Weights of a small mixture-of-experts language model, trained from scratch on English Wikipedia.
Training: a variant of Muon for the experts, 471M tokens, 7186 steps.
Below are experts of layer 4 (counted from 0) of a mixture-of-experts language model. Rows are named router (the router's row for the expert), gate (a neuron's input weights, with its number), up (a neuron's input weights, with its number), down (a neuron's output weights, with its number) and show model dimensions 0-111. Each number is 128 + 32 x the weight over its row's rms, rounded and kept within 0 to 255.
After each expert's rows: "gets" lists some tokens that make up at least twice as much of what it gets as of all text; "comes before" lists some tokens at least twice as common just after its tokens as in all text. This comes from a sample of Wikipedia text that the model never trained on. Tokens count by the router's weight.

# expert 43
router [140 158 178 106 151 109 130 146 152 112 147 174  99 129  70 108 148 165 144 149  99 108 135 153 114 160 126 153 107 111 151 100 159  96 161  60 108 154 113 136 141 180 110 118 138  91 125 149 165  99 131  91 105 164  78 120  49 110 137 106 175  74  98 131 120 101 135 109 180 219  81 168 161  84  88 114 104 141 147 122  95 159 200  97 122 164 145 115 139 114 102  80 114  94 108 136 135 167  99 135 182 161 209 117  96 184 157  91 157 148 148 139]
gate0 [134 141 132 187 110  86 152 121 195 212 158 139  82 135 169 109 169 128  97 130 147 150 127 134 102 131 183  79  84 119 131 180 144 128 123 200 137 141 144 143 127 131 145 115 103 115 103 158 128  91 153 178 126 132 124 126 122 104 123 137 222 153 121 137 171  91 130  63 138 102 158 134  75 161 147 149 120 124 129 102 131 138 156 134 132 132 129 205 159 121 107 165 147 111 102 190 118 145   0 116 123 106 143 128 139  74 147  93 141 125 145 178]
up0 [106 157 124 128 205 131 120  84 126 137 124 141 151 159 152 132 127 117 179 128 153 118 142 125 153 102  87 140 178 118 104 103 159 117 130 128  76 112 112 154 111 122 109 128 122 152 157 100  81  75 155 148 143 171  97 115 103  94 183 128  51  98 183 163  50 131 129 104 135  86 142  82 149 184 107 109  86 127 135 210 131 148 132 161 110 100 188 145 185 116 171 131 134  95 118  74 117 101 166 168 112 103 119 158 170 119 122 124 142 160 165  63]
down0 [154 114 139 174 127 150 138  95 149 118 169 235  51  89  91 100  99 134 123 130 168  78 144 179 145 151  89 135 126  65 161  96 111 136 150 162 131 130 128 144 118  63 161 118 167 119  87 102 109 152 131 136 131  96 149 123 117 130 140  70 103 120 153 244 133  91 142 150 124 141 146 113 108 122 135 125 161  99 170 130  89 129 124  77  91 172 125 169 114 129 108  78 116 134 124 128 113 121 103 120 125 116  79 114 107 221 135 120 188 169 112 166]
gets: "1", "2", ", ", " ", " in ", " on "
comes before: "1", "2", ", ", "8", "014", "015"

# expert 19
router [186 140 171 120 164 108 123 151 167 107 131 168  95 140 138 141  74 119 114 143  84 136 177 155 126 146  96 169 152  90 165 118 141  70 157  80 120 174 116 137 165 182 120 116 102 135 112 115 138  74 116  85 132 151 122 186 101  79 178 149 172 130  75 174 121 113 161 105 147 158 152 144 192 124 100 141 149 127 146  86  96 176 174 112 109 197 109 169 139  94  78  85 142 120 113 147 108 141 110 142 175 135 149  48  77 131 150 116 133 130 131 159]
gate0 [143 125 124 121 135  95 128 142  95 107  99 149 135 124 118 115 107 124 131 116 127  41 139 106 127 138  66 117 184 121 158 144 120  96 130 119  74 128 150 115 124 174 106 144  74 107 120 129 111 108 130 138 123 139 140 157 169 161 110 115 196 125 127 162 129 105 130 145 124 134 155 121 129  99 144 130 102 126 139  54 182 123 227  41 146 132 103 110  78 177  88 127 129 135 189 149 216 128 113 198 129 138 170  55 169 154 132 171 185 142 152  87]
up0 [134 181 143 125 182 140 125 124  44 128 128 130 111 117 184 163 136 159 129 145 125  55 142 127 125 128  98 176  89 114 120 104 125 130 141 120 125 107  51 104 111 203 115 205 128 122 155 115 157 112 132 126 140 128 127 124 142 111 112 114 147 122 206 116 127 130 164  99 136 125 159 128 126 103 134 144 142 128 124  44 101 129 181 126 123 124 105 155  89 157 133 105 128 131 208 119 135 144 101 174 124 144 146 118 237 163 107 122 126 132 136  96]
down0 [119 113 112 156 106 112 123 107 202  45 165 126  87  82 105 127 124 142  56 186  91 163 169 125 127 214 102  61 145 103 164 120 110 114 141 131 119 134 145 145 133 109 178 131 121 116  57  60 174 140 142 126  89 156 127 180 128 129 133 111 125  71 125 114 127 131 140 127  91  94 136 128 125  83 156 132 156 120 135 147 124 141 121 188 108  85  89 168 119 170  62 112 128 109 122 161 133 128 149 166 119  93 152 153 131 110 188 122 185 130 124 113]
gets: "\n", ":", ": ", "-", "- C", "- R"
comes before: ":", ": ", "\n", "-", " by:", "="

# expert 18
router [145 163 169  99 179  72  99 121 145  87 111 155  77 153 107 122 157 144 111 140 112  83 150 177 116 128 116 176 121  79 186 119 143  73 206  99 133 187 126 113 184 137  87 111 129  78  98 144 150  77 109 114 120 136 128 176 120  97 128 119 144 131 118 149 118 133 169 121 159 173 126 101 127 141 107 128 138 129 137  90  74 103 152 146  75 117  75 146 174 120 102 111 137 109  77 167 137 123  60 168 181 125 130 108 105 129 137 100 144 124 178 150]
gate0 [159 153 155 153 118 127  94 152 106 149  75 140 150 121  84  75 129 119 163 134 164  63 126 236 117 131 113 152 124 210 165 158 118 128 123 104 116  79 163 106  65 129  83 144 115  96  98 201 130  69 122 169 112  79 130 225 130 196 135 126 110  36 129 139 136 156 128  98 104 133 137  39 182  57 128 119 162  61 128 113 110 132 134 129 127 127 133 130 121 121 127  85 126 128 122 162  43  77 122 133 131 128 130 134 133 133  72 109  93 149  69 113]
up0 [121 106 125  36 136  55 109 120 105 149 103  63 103 114 164 192 120 137 114 154 137 139 156  84 131 124 129 128 185  80 110  93 133 138  89 128 126 193  68 123 137  83 139 139 121 179 124  82 114 132 127 115 141 176 157 129 106 110 105 142 199 145 175 212  86 138 151 189 141 153 103 218 111 125 158 126 127 121  99 106  74 167 123  91  50 150 110  84  91  95 110 115  94  82 121 112 176  84 131 128 171 137 134  46 143 119 141 132 163  81 197 126]
down0 [144  98 101 124 142 155 156 116  49 139 103 133 110 119  53 111 101 143 111 178 143 135  96 132  58 158 116 138 133 118 145 129 128 131 113 164 114 134 154  67  97  83 139  79  77 151  66 164 101 146 137 110 160 128 137 109 139  50 107 123 105 199 138 198 111 130 142 128 154  87 107 111 142 150 124 107 150 122 111 157 106  93 121 126 140 200 129 128 191 128  84 121 189  72 179 155 135 105 123 105 139 139 129 102 124 131 176 129 109 138 120 130]
gets: ")", ".", "\"", ") |", "),", ") | "
comes before: "\n", "\n\n", " The", " He", "| ", " In"

# expert 61
router [169 126 151  64 134  69  79  92 142  88 145 145 126 187 105 129 159 168 126 139 123 137 182 185 113 137 108 154 120 117 137 124 161 109 192 138 120 140 149  94 144 133  88  99 138  77 127 171 147  71 118  68 102 119 111 159 109  52 137  87 135 124 112 147 151 126 145 136 127 173 103 169 117 124  52 139 131 134 152 113  81 117 142  99  82 162  88 136 145 155 108 137 130  98  99 153 104 132 125 140 168 124 203 121  85 165 150  95 150  52 132 130]
gate0 [212 142 158 140 141 140 101 128 111 128  91 128 163  75  94 198  78 120 155 147 129  57 123  49 181 101 118 122 179 133 108  98  80 118 126 161 103 137 129 107 165 128 128  93 135 119  61 121 115 127 142 184 143 115 123 198 128 123 127 120 129  92 128 135 160 127 135 127 105 109 157 112 177 163  59 175 136 111 128 130 145 135 126  79  86 154  74 150 127 162 127 123 128 104 131 158 174 106 127 128 164 144 172 111 112 110 173 167 169 136  83 156]
up0 [122  98 153 100 115 183 108 132 129 115 162 162 160 129 102 199 111 142 132 127  91 122 116 139 119  79 130 121 171 184 156 126  76 152 206  89  99 156 165 119 126 124 113 134 120  79 128 144 129 142  80 125 169  35 117 156 167  96 146 101  95 155 137  86 131 123 161 176 124 128  99 131 120 129 163 159  63 120 147 164 124 115  38 127  81 119 122 107 144 146 126 132 204 106 123 137 119 174 127 138  95 128 130 144 135 183 227 127 117  99  54 115]
down0 [162 138 173 150 132 122 146 211 126 123  64 147  86 126 123 154  85 106 125 126 126 130 194 124 186 125 134 130 152  75 116 105 135  70 101 139 153 208 138 128 173 112  83 127 123 126  83  70  50 151 124 107 129 119 149 158 135 127 158  94  85 145 125 126 143 168 112 122 134 104 176 130 164 148   5 131 173 135 118 190  80 118 155 183  89 128 124 114 113 120 142  73 107 128 129 102 116 125 135 145 152 125  99 150 109 147 128 143 155 177  58 122]
gets: "\n", "\n\n", ".", "==", "| ", " =="
comes before: "| ", "|", "\n\n", "The", "-", "=="

# expert 39
router [156 153 176 109 188  66 126 139 170  81 157 139 141 158 110 109 123 153 108 203 128 112 134 124  89 166  98 117 145  97 124 110 158  98 157 105 133 174 137  92 176 173  85  99 156  38 102 153 135  81 143 119  68 147 128 121 106  97 124 126 146  80 129 124 113 158  73 119 128 150 113 144 134  79 103 148 108 144 135  78  98 138 158 109  86 135 112 176 181 102 101 109 172 104 142 128  97 131  82 158 174 139 149 145 105 157  56 128 159 129 151 118]
gate0 [131 117 133 121 135 122  83 136 120 116 187 155 140 174 128  68 179 132 132 176  92  88 138 130 106 121  78  96  80 121 191 133  61  53 119 113 160 133 125  60  84 126 138 111 117 164  95 183 108 109 127 112 151 117 129 128 105 133 159 141 117 115 244 148 115 183 125 128  76 109 110 108 136 130 161 205 162 137 132  91 131 145  54  86  76 163 127 141 140 157 121 150 195  74 126  67 160 154 200 156 178 136 126  77 155 159 122 127 137 130 130 135]
up0 [170  83  95 123 124 124 111 116 133 124 149 113 141 169 128 146 164 141 106 157 149  64 145 118 127 128  71 128 117 128 162 102 102  77 121 118 161 126 118 124  79 107 134 134 128 219 106 147  37 100 116 132 134  98 146 128  77 103 168 117  94 131 233 120 144 160 113 129  60  82 143  85 193 140 141 232 129 141 141 108 130 130 103  95 115 158 123 160 126  87 127 174 163  88 148 161 106 186 154 163 130 126 129 102 162 153  73 114 128 123 156 139]
down0 [ 66 152 134 148 122 170 159 110 152 146 128  57 119  77 128 129 153 178 170 146 171 135 164 151 200 110 127 100 133 158 102 137  74 119 128 183  99 135 152 131 132 151 150 128 139  97  74 181 132  69 108  59 180  97 137 154  98 127 119 231 132 138  81 118  81 136 137 144 102 179 124 137 118 101  97 124 147 138 125 142 227 147 132 160 149 133 129 115 116 128 145 129 120  31 161 128 129 129 184 133 127 148 143 139 126 239 136  89 140 143 119  35]
gets: " |", " | ", " |  |", ") |", " –", " | S"
comes before: "\n", "1", "2", "0", "3", "4"

# expert 46
router [169 141 173 135 153 102 115 132 165  75 141 164 129 112 110 149 158 124  91 143  97 113 154 141 112 155 108 134 143 116 149 107 146 106 176 112 139 233 125  67 167 166 124 103  95  40  94 193 158  79 129 141 118 121 150 164 102  83 103 143 112 132 114 140  82 150 108  96 147 143 137 158 152 115  66 169  79 110 187 114 125 133 148 124  64 167  67 161 148  98  59 103 135 117 104 148 110 108  96 129 170 146 187 116  76 132 134 135 153  93 148 163]
gate1 [128 125 163 121 143 172  88 152 122 112  74 108 163 188 127 178 118 141 143 125 134 198 172 131 115 118  79  92 151 135 104 128  85 189 150 200 120 160 119 122 132 163  73 156 224 132 127 135 130 120 164 197 114 154 130 164  80 128 139  75  94  82 140 131 112 117  86 172 104 103 133 132 130 142 152  89 114 112 120 107 126 140 165 105 132 104 194 143 130  84 103 121 127  66 121 128 122 106 128 157 136 113 110 160 118 159 118 146 136  70 159  92]
up1 [149 120 152 122 125 138 120 136 133  94  82 126 203 155 119 166  90 129 128  97  98 191 238 114 128 113 126 118 157 127 110 120  97 152 162 167  99 133 132  93 147 122 107 121 182 114 139 192 133  96 155 180 129 142 153 119  58 131 124  90  81  53 135 143  97 165  77 129  81 103 126 135 211 135 111 118 104 124 126 129 128 152 154  19 125 100 170 173 130 124 104 124 133  45 141 137 144  98  84 182 137 135 130 152  97 124 119 200 132 127 114 127]
down1 [146 124 171 149 127 139 111 115  96 142 117 139  74 126 144 133 102 158 141 107 134 126 119 165 129 129 129  86 139 122 159 150 160 145 130  83 180 128 117 117 131 138 193 136 124 132 147 171  55  89 169 229 176 116 137 164  74 118 144 128 138  67 166 135 106  64  62 148 108 132 139 146 117 139 152 133 122 161 132  85 179 124 134 131 188 195 180 170 146 120 155 149 128 208 158 110 123 125 118 128 152 199 126 150  55 123 134 164 128 132 134 125]
gets: " |", "|", "| ", "-", ";", "."
comes before: "\n", "\n\n", " The", " Best", "|", "andidate | Votes |"

# expert 8
router [127 131 151 129 114  56 102 116 137  68 139 155 106 150  94 137 159 193 116 102 140 110 188 132 118 102 111 163 106 140  95 105 118 122 206  91 139 133 135 155 114 172 151 111 115 117 107 152 145  92 147 131 164 130 171 201  76  34 140  82 128  83  32 152 146 152 148 123 146 156 144  99 137  72 107 134  22 197 176 157  72  95 126 143  79 166 161 100 110 124  99 123 109 167 122 156 171 107  75 140 141 147  95 147 147 158 130 132 145 151  90 101]
gate1 [145 174 121 148 172 130  80 139 121 162 124  40  87  80  80 154 127 105 126 168 156 140 104 141 138  50 136 168 128 121 136 128 195  33 126 131 151 150 123  95 110 145  61 124 177 157 137 130 132  81 185  71 158  96 105 132 152 123 167 112 137  78 140 144 130 126 113 128  89 227  98 163 165 164  74  92 134 145 155 113 153 117 118 127 105 204 131  80 137 114 166 134  82  94  68 123  98  95  97 118 141 107 189 135 127 166 121 114  98 122 155  83]
up1 [157 125  81  97 138 150 124  56 173 163 139 128 155 129 176  93 157 167 122  95  45 130 126 149 165   9 162 183 138 147 128 159 133  98 125  82  68  90 150 155 115 173  53  82 128 147 111 102 137 114 130 131 173  98 132 184  87 127  91 127 153 103 138 133 145  71 119 139  86 175 129 125 162 159  90 100  83 143 116 138 114  88 118 120 102 174 130 110 125 186 156 127 113 161 122 159  86 155 111 121 122 132 130 131 136 132 147 120 100 110 115 105]
down1 [130 132 125 159  73 138 140 176 114 157 141 124 143 167 102 130 118 144  78 144  65 155 143 126 161 127  51 141 140 131 130 144  82  90 164  97  72 175 174 135 165 192  97 151 164 128 144  95 135 129 122  36 124 123 152 112 101 132  72 132 122 129 102 115 134 116 158 118 118 128 128 133 205 152  97 131 116 188 155 133 120 151 133 123 127 120 131 126 199 118 189 119 126 144 144 149 146 157 118 171 119 214 155 142 132 135 134 169 108 109 133  20]
gets: "\n\n", "==", "\n", ".", " ==", "==="
comes before: "\n", "\n\n", "==", "| ", "===", "The"